python train.py --router_score="softmax" --vocab_size=2048 --norm_eps=1e-06 --weight_decay=0.07 --batch_tokens=32768
Below are experts of layer 3 (counted from 0) of a mixture-of-experts language model. Rows are named router (the router's row for the expert), up (a neuron's input weights, with its number), down (a neuron's output weights, with its number) and show model dimensions 0-223. Each number is 128 + 24 x the weight over its row's rms, rounded and kept within 0 to 255.
After each expert's rows: "comes after" lists some tokens at least twice as common just before its tokens as in all text. This comes from a sample of Wikipedia text that the model never trained on. Tokens count by the router's weight.

# expert 10
router [135  96 165  94 141 109 160 156 134 121 121 116 131 105 132 155 146 144 141 135 150  97 106 153  99  98 137 173 152  82 109  78 155  99 145 157 111 105 122 130 130 115 162 158  99 121 105 120 140 120 150 125 115 119 112 116 129  72 147 162 143 119 157 103 113  87  98 101 150 123 164 136 129  92 130 116 161 133  92 163 141 117 177  95  96 142 146 149 145 173 124 111  97 110 136 103 123 101 159 152 132 115 150 123 105 132 118 119 167 114  80 119 145 155 144 111 110 128 129 139  97 161 167 117 158 103 145 134 127 136 151 112 135 120 125 161 158 131 140 104  69 123 133 131 115 143  93 189 123 142  93 143 118 179 140 155 152 136 141 123 123 171 142 109 134 127 134 109 158 176 115  91 152 149 131 126  99 130 137  99 118 167 169 126 119 124 167 105 167 112 124 101 128 106 132 109 163  91 139 148 152 180 159 112  92 158 121  89 136 124 107 158  87 160  83 113 105 133 115 127 144 114 144 112]
up4 [108 100 147 108 109 158 165 151 149  99 134 141 170 141 103 113 141 147 136 120 136 136 156  70 101 117 132 140 167 106 130 138 143 121  77 120 122 113  85 139 120 149 139 173 108 169 140 136 134 110  93 136 171 160 107 129 117 102 138 119 139 176 161 105 151 104 106 138  84 136 111 160 103 160 112 125 164 119  72 128 175 132 150  67 120 127 121 142 122 166 131 148 145 128 117 117 134 139  63 105 152 107 160 105 142 140 118 103 140 151 150 163  85 132  96 131  87 177 153 140  99 141 143 149 159 134 152 138 144  99 126 125  86 164 145 105 181  79 148 124 119 125 134 110 170 154 157 175 141 136 126 111 130 125 119 152 159 137 136  96 135 125 143 103 152 105 115 167 118 155 134 144 131 113 127 104 126 124 116  66 126 160 134 120 148  89  86 116 146 110 107 143 130 167 141 127 164 104 116 130 153 135  99 115 128 105 112 131 130 162 100 126 133 107 153  77 124 124 126 150 119 127 158 125]
down4 [127 147 116 152 108 139 115 161  94 123 120 119 137 136 126 134 137 116 135 112 119 111 145 110 140 141 157 167 159 130 101 142 139  82  66 139 126  93  92 116 155  91 139 129 168 141 140 131 125 136 147  78 104 108 120 135 101 146 127  93 150 122 177 137 123 154 127 141 124 140 122 120  97 157 128 145 146 154  86 147 158 133 158  75 112 103 142 124 120  94  74 142 137  93 112 129 131 145 122 134 130 107 128 106 136 133 124 149 122 164 145 124 120 158 113 155 126 151 176 186  60 135 154 108 177 117 145 121  95 124 117 147 120 140 151 144  97  55 114 102 151 117 122 128 104 162 114 119  99 112 131 180 132 151 151 151 128 168 110 123 143 143 136 100 130 121 122 113 163 100 109 122 102 141  98  62 149 131 122 120  84 133 103 131 117 107 113 125 143 103 139 124 171 134 190 103 151 151  90 135 159  71 109 143 111 109 120 178 140 142 145 143  75 120 168 115 123 120 120 132 125 136 152 135]
comes after: " the", " a", " and", " to", " of", " his"

# expert 9
router [138 127 120 150 134 136 132 124 116 121 126 131  93 101 142 169 169 135 152 156 129 162 106 173 126 128 134 147 178 133  93 141 133 111  99 137 115 173 120 146 102  92 126 141 145 105 123 149 127 112 126 129 140 110  98 145 128  88 128 152 123 148 157 159 111 128  93 124 163  84 150 121 132 102 135 161 114 176 133 133  61 135 123 148 102 118 141 121 143 135 122 113 118 133 135  80 136 135 111 144 114  89 134  85 104 171  64 147 139 151 128 126 111 157 128 137 131 112 110 152 114  85 130 107 149 115 130 100 141 117  93 126 140 134 116 156 176 104 158  99 150 150 101 131 152 117 109  75 122 136 103 165 128  83 141 136 159 166 155 130  89 162 137 113 156 138 117 114 102 132  85  98 105 109 124 166 115  70 138 111 105 149 110 116 123 173 126  96 125 110 149 106 148 149 141 129 118 109  71 126 170 169 135 118 158 148 114 171 157 132 163 131  93 135 106 100 129 139 125 136 135  49 112 129]
up4 [124  83 132 167 164 154 131 134 114 113 136 144 115 115 106 101 141 175 136  90 120 145 129 139 136 158  73 134 147 104 112 109 107 146 134 124 140 112  97 176  86  98 149 157 111 145 147  86 132  98 128 113 128 157 160 112 147  88 120 120  86 153  98 115 126 183 117 139 186 151 130 110 136 154 121 103 115 113  63 147 167 156  89 155 123 140 132 128 162 123 151 138 118 125  66 135 145 136 156 135 108 112  86 159 114 122 106 115 168 120 108 114 120 132 111  98 101 161 139 150 130 142 135  93 147 143 107 125 126 150 200 112 116 161 118 126 129 117  85 137 139 100 113 161 162 100 128 107 117 120  99 136 114 145 149 114 133 106 126  73 126 130 140 135 159 134 140 107 131 145  88  89 120 143 147 152 144 104 110 115 117 141 147 163 102  96 119  61 108 146 109 109 140  83 132 147  96 106 148 130  83 135 156 130 133 102 117 121 142 122 109 121 140 110 175 140 152 134 140  74 117 145 130 111]
down4 [157 111 143 158 164 114 126  84 148  94 118 154 122 143 143  92 146 127 132 110 135 134 164 154 113 126 126 106 105 145 108 146 170 171 131 159 148 121 133 122  90  87 108 113 189 132  98 143  93  97 131 162 116 155 140 115 128 129 110  98 126 135 184 139  98 138 129 102 110 139  88  98 128 111 126 141 141 112 127 147 131 132 159  83 133 164 125 138 128 122  94  99 111 139 117 117 136 106 123 156 128 132 114 140 143  81 148 149 153 139 112 146  97 117 104  47 145 107 146 156  97 116 136  94 132 119 117 157 156 146 140 176  99 151 123 124 112 162 103 171 119 160 120 163 154 109 140 100 122 145 112 136 108 124 144 143 148  88 128 124 153  99 119 125 112 151 166 114 207  90 121 110 101 160 158 113 128  67 109 129 141 141  94 164 114  97 159 110 122  81 125 124 119 147  92 104 130 136 129 108 132 144 152 124 144 108 142 144  79 134 112 151 116 101 147 124 155 163 132 130  75  89 113 132]
comes after: " the", " a", " and", " to", " was", " The"

# expert 21
router [132 133 146 124 109  99 144 126 149  97 110  89 148 169 159 112 175 138 140 150 119 139 139  87  91 122 161 100 140 159 138 161 132 105 119 156 103 129 184 140 168 150  89 116 105  95 150 111 102 153 119 145 121  91 115 127 172 186 125 151 144 131 143 106 103 130 127  97 136 109 122 152 163 104 141 107 123 180 158 106 129 122 116 152  80 112 137 171 133  90  98 122  85 117 146 105 132  94 127 153 151 141 110 107 125 128 163 114 138 145 133 121 129  83 151 122 144 111 125  79 124 105 132 124 128 140 153 121 121 153 172 137 138 123 168 128  90 133 105 124 185 145 123 131 103 160 138 129 120 125  69 144 164 107 136 129 107 131 121  76 171 105 113  93 157 121 150 135 167 173 104  77 106 132  93 124 105 119 151 124 104 128 120 170 119  89 137 154 106 118 154 141  97 139 138 106 119  90 106 136 104 165 109 122 144 146 152 100 144  97 150 135 107 174 133  96 113 152 129 149 149 119 142 124]
up15 [ 94 142 118 161 113 141 131  93 150 144 113 112 118  79 109 164 126 134 124 128 155 165 133 144 164 170 135 132  95 115 143  92  79 134 111 125 149 140 129 119 102 155 134 103 121 145 114 147 140 147 127 168  97  98 164 134 117  89 160 125 145 155  88 130 152  77 155 137 124 140 186  82 128 120 123 170 144 117 162  89 130 127 163 127 120 116 116 155 189 115 120 152 138 109 155  80 157 157 134 106 149 112 150 134 134 107 150 117 106 103 120 120 123 176 124 158 103 146 146 126 101 136 162 146 140 128 170 135 129 138 147 113 125 139 112  94 111 132 110  95 160 185 117 141 147 107 147  58 111 129 146 133 137 134  98 118 139 102 188 156 115  86 153  99  88 149 140 152 104 108 104 129 137 135 115 124 102  92 111 138 127 158 148 128 131 128  89 159 143 113 155 104 156 108 102 135 115  87 108 116 121 108 150 131  88 150 122 104 116 113 144 129 136  83 144 126 152 144 113 162 188 120 155 126]
down15 [168 187 135 144 177 109 155 147 124 159 125 138 121 114 142 136 132 134 145 148 134 147 136 127 165 134 163 145 101 158 146 148 111 112 179 136  86 138 118 139 124 150 133 119 117 117 126 154 116 127 150 121 137 135 127 129 143 147  94 113 122 125  81 142 174 114 143 123  94 145 101 115 119 147  91 150 116 156 167  82 152 104 116 144 100 158 151 148 131 112 140 125 128 147 149  98 142  70  96 169 138 147 153  98 117 102  70 133 170 181 117 112 129 114 129 165 107 165 133  72 111 130 167 112 115 161 132 106 106 149 156 203 124 147 150  78 141 117 141 109 178 134 124 126 108 151  96 112 145 150  88 137 143 114 111 116 130  86 130 139 142 101 122 100 124 145 153 100 135 109 153 148 136 184 134 128  92 145 109 159 140 140 152 102 106 152 138 103 145 106 131 170 166 113 136  96 116 142 138  99 116 125 151 149 137 147  75 103 106  97 110 143 126 160 143 129 132 136 129 166 129 156 156 133]
comes after: " ", " st", "c", " b", " p", " w"

# expert 1
router [127 136 130 142 152 156 112  92 147 143 146 169  99  87 120 126 137 107 136 143 121 122 113 117 132  79 139 134 155 124 162 163 114 119 140 110 140 124 185 111 151 154 136 126 118 110 128 138  88 150  96 168 130 123  95 147 129 135 117 150 126  83 157 102 127 133 117 152 123 147 153 117 112 169 111 130 169 152 125 121 146 130 153 154 177 173 125 125 146 177 179 113 131 111 135 124 156 101 100  97 127 121 113 114 112 113 118 146 131 131  95 123 106 120 160 122 154 102 124  61 137 183 137 148 124 128 110 118  84  89 149 150 137 117 107 139  94  87 164 102 118 121 105 120 136 153 170 115 129 161 148 143  96 127 150 121 141 159 118 122 143 137 149 116 120 117 116 110 143 117 113 156 120  77 164 103 130 109 125 147 125  70 104 130  93 150 121 124 150 133 112 107 112 136 144 131 116 114  52 196 137 112 198 102 139  83 130 175 159 122 139 139 136 115 164 110 175 134 124 158 128 141 106 140]
up17 [162 113 148 138 103 159 115 121 113 154 141 159 129  94  99 115 157 104 126  89 105  86 143 133 155 145 105 135 166  98 137 119 154 155 136 124 173 144 130  95  81 150 142  97  83 157 124 130 120 127 134 119 159 150 137 104 167 147 120 117 132 170 164 127 105 126 130 116  82 109 153 174 130 131 138 105 149 125 103 136  81  72  98 145 111 126 128 102 149 128 158 133 182 147  75 133 136 109 153 134 132 100 124 123 118 125 136 118 151 146 112 116 144 101 149 111 120  80 151 139 106  89 137 170 103 138 134 104 129 127 122 156 133 135 147 130 145 134 139 191 106 126 107 133 116  95  95 116 147  96 137 183 131 152 144 137 102  86 114  60 108 135 132 125 109  93  94  85 111 119 166 154  94 167 132 128 143 164 116 152 101 133 146 165 134 164 127 142 109  94 129 128 166 150 133 137 110 112 106 127  99  84 100 138 158 113 117 146 110 110 109 138 138 119 159 129 141 107 174 140 116  86 160 128]
down17 [116 166 125 124 169 123 163 159 160  93 106  73 167 141 154 154 158 115 146  78  89 116 158 119 108 141 158 110 159 101 127 122  94 128 170 139 109 161 132 110 149 116 123 109 134 112 128 114  73 142 117 111  92 137 104 132 124 134 143 115 175 170 125 125  93  95 107 112 168 110  92 139 132 113 109 140 142 110 164  97 161  74 110 112 136 146 144 118 134 126 155 145 123 149 144 167 129 151 154  82 167 106 118  96 140 101 137 125 161 140 141 172 105 132 159 159  85 148 118 129 100 134 116 118 119 124 166 101  91 112 154 144 150 105 163 117 148 162 135 116 133 153  89 158 133 121 133 129 145 172  95 154 136 124 154 125 113 133 134 158 155 137 113  86 113 108 156 103 141 126 124  67 143  88 123 166 127 154 164 147 126 121 113 122 101 136  97 130 137  93 141 126  94 109 123 129 168 141  82 129 120 140 127 109 113 133 136 131 157 151 119 148 124 136 115 165 181  94 159 155 119 167 137 135]
comes after: "\n", ":", "-", " United", " Location", " /"

# expert 22
router [120 130 143 119 115 100 143 136 154  88 117  91 146 178 161 100 175 143 151 154 128 137 137 102  99 120 147  93 140 151 141 154 131 105 131 148 107 121 175 149 170 148  86 118 102  91 150 102 104 156 125 149 126  96 125 134 168 181 129 149 145 133 138 116 107 125 126 102 135 104 124 135 168 115 130  99 126 161 153 113 123 139 129 148  95 126 143 165 136  54 110 120  80 122 146 101 132  73 123 162 158 135 108  88 130 120 165 115 131 157 142 121 126  89 146 109 131 102 124  79 113 120 126 114 135 143 157 113 134 146 179 145 137 117 162 124  93 132 113 119 188 145 116 129 101 150 144 115 121 139  81 145 151 106 139 133 116 131 116  73 162  99 111  86 154 122 153 132 167 160 106  89 107 135 103 123 111 124 143 141 102 127 115 171 115  84 139 167 121 116 143 144  90 133 142 102 120  99 108 127 106 173  99 115 150 150 161 103 152 110 155 138 103 169 133 104 100 153 122 151 148 124 145 131]
up0 [102 159 114 153 144  95 100 161  88 125 136 168 161 162 109  71 104 143 132 127 125 150 154 126 119 131 120 132 119  63 101 118  94 121 138 128 121 130 158  90 110  99 134 106 121 128 123 163 143 123 101 126 161 105 173 153 108 156  90 140 119 149  99  93 128 103 130 120  74 129 126 133 108 115 181 114 150 136 120 125  84 125 145 151 130  83 120 105 128 116 114 161 124  84 146 168  97 188 133  74 103 135 112  94 141 123 159 117 141 150 131 134 143 133 116 142 108 151 103  85 105 128 125 164 111 139 127 140 120 133 175 145 109 138 131 107  93 120 111 108 138  89 102 149 188 103 135 140 150 158 160 125 126 123  85 144 129 115 128 122  86 152 120 112 159 134  92 140 135 100 115 108 146 149 132 132 176 125 108  95 120 124 148 133 133 161 124 139 105 164 103 144 118 134 129 127 161 134 180 128 156 116 135 138 141 178 173 105 130 132 185 143 141 112  81 107 146 134 149 116 100 150 136 163]
down0 [140 160  90 137  78 112 138  88 109  82 145 140 163 109 129 143  82 110 136 166 149 133 110 118 141 149 116  96  91  93 125 180 159  85 160 125 119 121 133 121 147 179 128 142 127 118 139 145 159 140 166 123 120 150 140  95 123 139 131 170 133 169  72 151 139 120 145 102 149 169 126 132 139 135 143  99 137 160 140 170 112 140 163 150  91 153 107 141 126 130 110 134 147 134  93 118 131 100 148 132  98 157 150 145 120  97 137 163 129 122  92 143 107 140  78 179 110 109 103  79 131 134 123 176 129 102 127 152 107 120 122 167  75 123 127 140 136 122 110 165 103 120 148 103 162  95 142 136  88 120  81 137 129 124 107 135 125 156 138  90 113 123 138 136 148 163  94 138 136 112 122 116 127 151 147 132 101 124 132 116 132  84 109 145 155 110 120 158 148  92 120 102 169  87 137 150 148 159 174 118 141 112 140 123  56 102 101 153 122  91  97 122 121 126 141 135 116 146 120 116  99 108 109 107]
comes after: " Cor", "hi", " ", "va", "t", "et"